Weights of a small mixture-of-experts language model, trained from scratch on English Wikipedia: 8 layers, vocabulary 23015.
Below are experts of layer 3 (counted from 0) of a mixture-of-experts language model. Rows are named router (the router's row for the expert) and show model dimensions 160-191. Each number is 500 + 25 x the weight over its row's rms, rounded and kept within 0 to 999. Numbers have three digits each.
After each expert's rows: "raises" lists some tokens whose logits its average output raises strongly, later layers aside; "comes before" lists some tokens at least twice as common just after its tokens as in all text. This comes from a sample of Wikipedia text that the model never trained on. Tokens count by the router's weight.

# expert 26
router:490466485479510482521501476551469528498512520508454524498527471498515537549507533494498494474496
raises: " ", " (", " –", "-", "1", " |"
comes before: " ", " —", " Apps", " Goals", " MF", " →"

# expert 31
router:503522492491521508492527478458506466519537491485471549482513534481537492528506527532517518490515
raises: ":", "):", "\n", "===", " ", " ("
comes before: ":", "\n", "=", "-", " career", " ("

# expert 16
router:536511574536512521538515471521556497491486502499485496517478442496513476463490511460510467550511
raises: "es", "ily", "eds", "ep", "ings", "ed"
comes before: "s", ",", "\"", " (", " and", "ง"

# expert 10
router:509528464502545442514487525531465486473447484523455483550496492496487511473499498473459489498515
raises: " ", ".", "\n", "y"
comes before: " ", ")", "3", "4", "5", "6"

# expert 95
router:487544475524461514467495554485490518510545539527495509535519494557528490517521514514525506535482
raises: " to", " in", " the", " a", " by", " on"
comes before: " to", " by", " in", " the", " a", " on"

# expert 69
router:492479530516505561475466473509554538556476507515504509492482479485490539471476548510487538478481
raises: "\n", " (", " and", " –", " by", " |"
comes before: " |", "\n", " (", "%", " –", " is"

# expert 5
router:509435484495478495493514509492470469521494505526530502508483505465496509540461532515481484473471
raises: " was", " is", " also", " later", " ", " has"
comes before: " was", " is", " a", "born", " played", " has"

# expert 76
router:481458520484487509506472523516540510486485491500493481496529503503522459506501451467472544521504
raises: "-", " and", ",", " (", " or", " |"
comes before: ",", " and", ".", " of", " is", " with"

# expert 78
router:482473501490522501518456437469488541519450505536496478493495513509463498493484523440450495481534
raises: "1", "9", "8", "7", " Washington", "2"
comes before: "1", "2", "0", "9", "S", "3"

# expert 67
router:511491531533500477490472486515483518494452441509497508505508503509505483489482487464494445522561
raises: ",", " on", " in", " and", ".", " of"
comes before: ",", " of", " and", " (", "\"", "'"

# expert 22
router:484498510494548546542493443558548481526469513506495479528486472524515501493466493493486479554493
raises: " half", "t", "boy", ")."
comes before: " |", "2", "1", ",", "|", "%"

# expert 33
router:477513506502553539508512471522552475489468492485483478479486474491504488485484541475504499514482
raises: " UEFA", "lor", "ably"
comes before: "9", "8", ";", "5", "4", "7"

# expert 94
router:486492497477456497518501488511478491494447483476506504513479506460467516487519459478461516495487
raises: "\n", " In", " The", " It", " As", " This"
comes before: "\n", " The", " In", " It", " He", "The"

# expert 29
router:489476466464495487559523471534485536540493523475509484527492495511511490530511534510485483503486
raises: " ", "\n", " S", " A", " T"
comes before: " ", "\n", " TKO", " PTS", " $", " KO"

# expert 15
router:503484547489528553530517465551554497494475489505483477517505469500532525504486542497489482532500
raises: " -", " (", " on", ".", " –", ";"
comes before: " |", "|", "9", "0", ";", "8"

# expert 4
router:515442499482521528528505569452464484497492493536521498458495532499475524496486481488511546512482
raises: "===", "==", "The", " The", "====", "In"
comes before: "==", "===", "The", "In", "|", "===="

# expert 43
router:512535530519475522529488449549490491545501540458499521505509504488520530534486511495516503501472
raises: " (", " ", " in", " which", " on", ","
comes before: " ", " |", " place", "0", " medalist", ")"

# expert 7
router:495502530470545554533496458535546513511491499494485489522480479519498513483494530507502488533499
raises: "ary", " secret", "our"
comes before: "1", ";", "2", "0", "9", "8"

# expert 77
router:499491528480513483525538492542498471482452492499483483508453517491484533517502452506489522466494
raises: "\n", " Official", ")", " ===", " |"
comes before: "\n", "-", "|", "The", "In", "American"

# expert 87
router:476518519491504510471503519511457505499485517514528498493479514510487489507540492490454529535479
raises: " the", " a", " their", " it", " his", " its"
comes before: " the", " a", " he", " it", " his", " they"

# expert 48
router:541527456479460487443485514530510516488512493523535500548535511460521501490506552484522529524519
raises: " of", " in", ",", " on", ":", " as"
comes before: " ", " of", " in", "==", " was", " income"

# expert 59
router:471511497513448444495495493486493548499533501516518500535516500557517502501551466513528514507527
raises: " to", " the", " in", " a", ",", " by"
comes before: " to", " that", " the", " in", " by", " a"

# expert 75
router:502485487505478498499504468520544486511490526481443511483464535466486495488475545540511499497489
raises: " by", " for", " a", " ", " that", ":"
comes before: " by", ":", " ", " Succeeded", "-", " Preceded"

# expert 73
router:494463515496492511575475475523492497479479490487481458506471485494549519496452507499504528472486
raises: "0", "–", " wins", "1", " –", "4"
comes before: "0", ".", "4", "5", "3", "′"

# expert 72
router:461435506537476504463534535490473476443525523504509490545495496516533514487522524465508500526496
raises: " the", " a", " an", " to", " in", " as"
comes before: " as", " the", " in", " a", " and", " on"

# expert 70
router:469494551542533508467466419535512489496498469526527472491520477470512468499493482492497530514546
raises: ",", " and", "-", " or", " to", ":"
comes before: "9", "8", "7", " and", "6", "5"

# expert 82
router:455479531519527504515437479492516485497460518485482499537558499492526511529474507499497505452483
raises: " and", ",", " at", " in", " ", " also"
comes before: "0", "°", "4", "3", "6", "5"

# expert 50
router:496532473520488512509485467527507489518466465477458511500473455472528509482524551462511503512516
raises: " and", "\n", " of", " (", " |", "-"
comes before: " |", "\n", ";", "|", " Pts", " Result"

# expert 27
router:458505490528498520449502505494506520479536504520533481529492522515526503506516477536500496521510
raises: " the", " a", " an", " ", " its", " them"
comes before: " the", " a", " that", " to", " by", " his"

# expert 46
router:497528486494558533472500533546482506511512540466544486492523464497444480502508500484472455508479
raises: " the", " a", " ", " an", " local", " various"
comes before: " the", " a", " his", " her", " an", " University"

# expert 62
router:477432528542512470489508509507490494480489473459488491488525464497491467504497527507533477507524
raises: ",", " and", "/", " in", " of", " ("
comes before: " of", ",", " and", " in", " (", "'"

# expert 52
router:510510513541460474488484546463544486503515455479495505516513492526537457507487499480508495506482
raises: ",", " and", " with", " or", " for", " in"
comes before: ",", " in", " of", " on", " and", " by"

# expert 86
router:505509476500537510503528493465529498520515526483460548484536522475525490516489539545527484501511
raises: ":", "===", " (", ";", " of", " in"
comes before: ":", " information", " of", " name", " birth", "="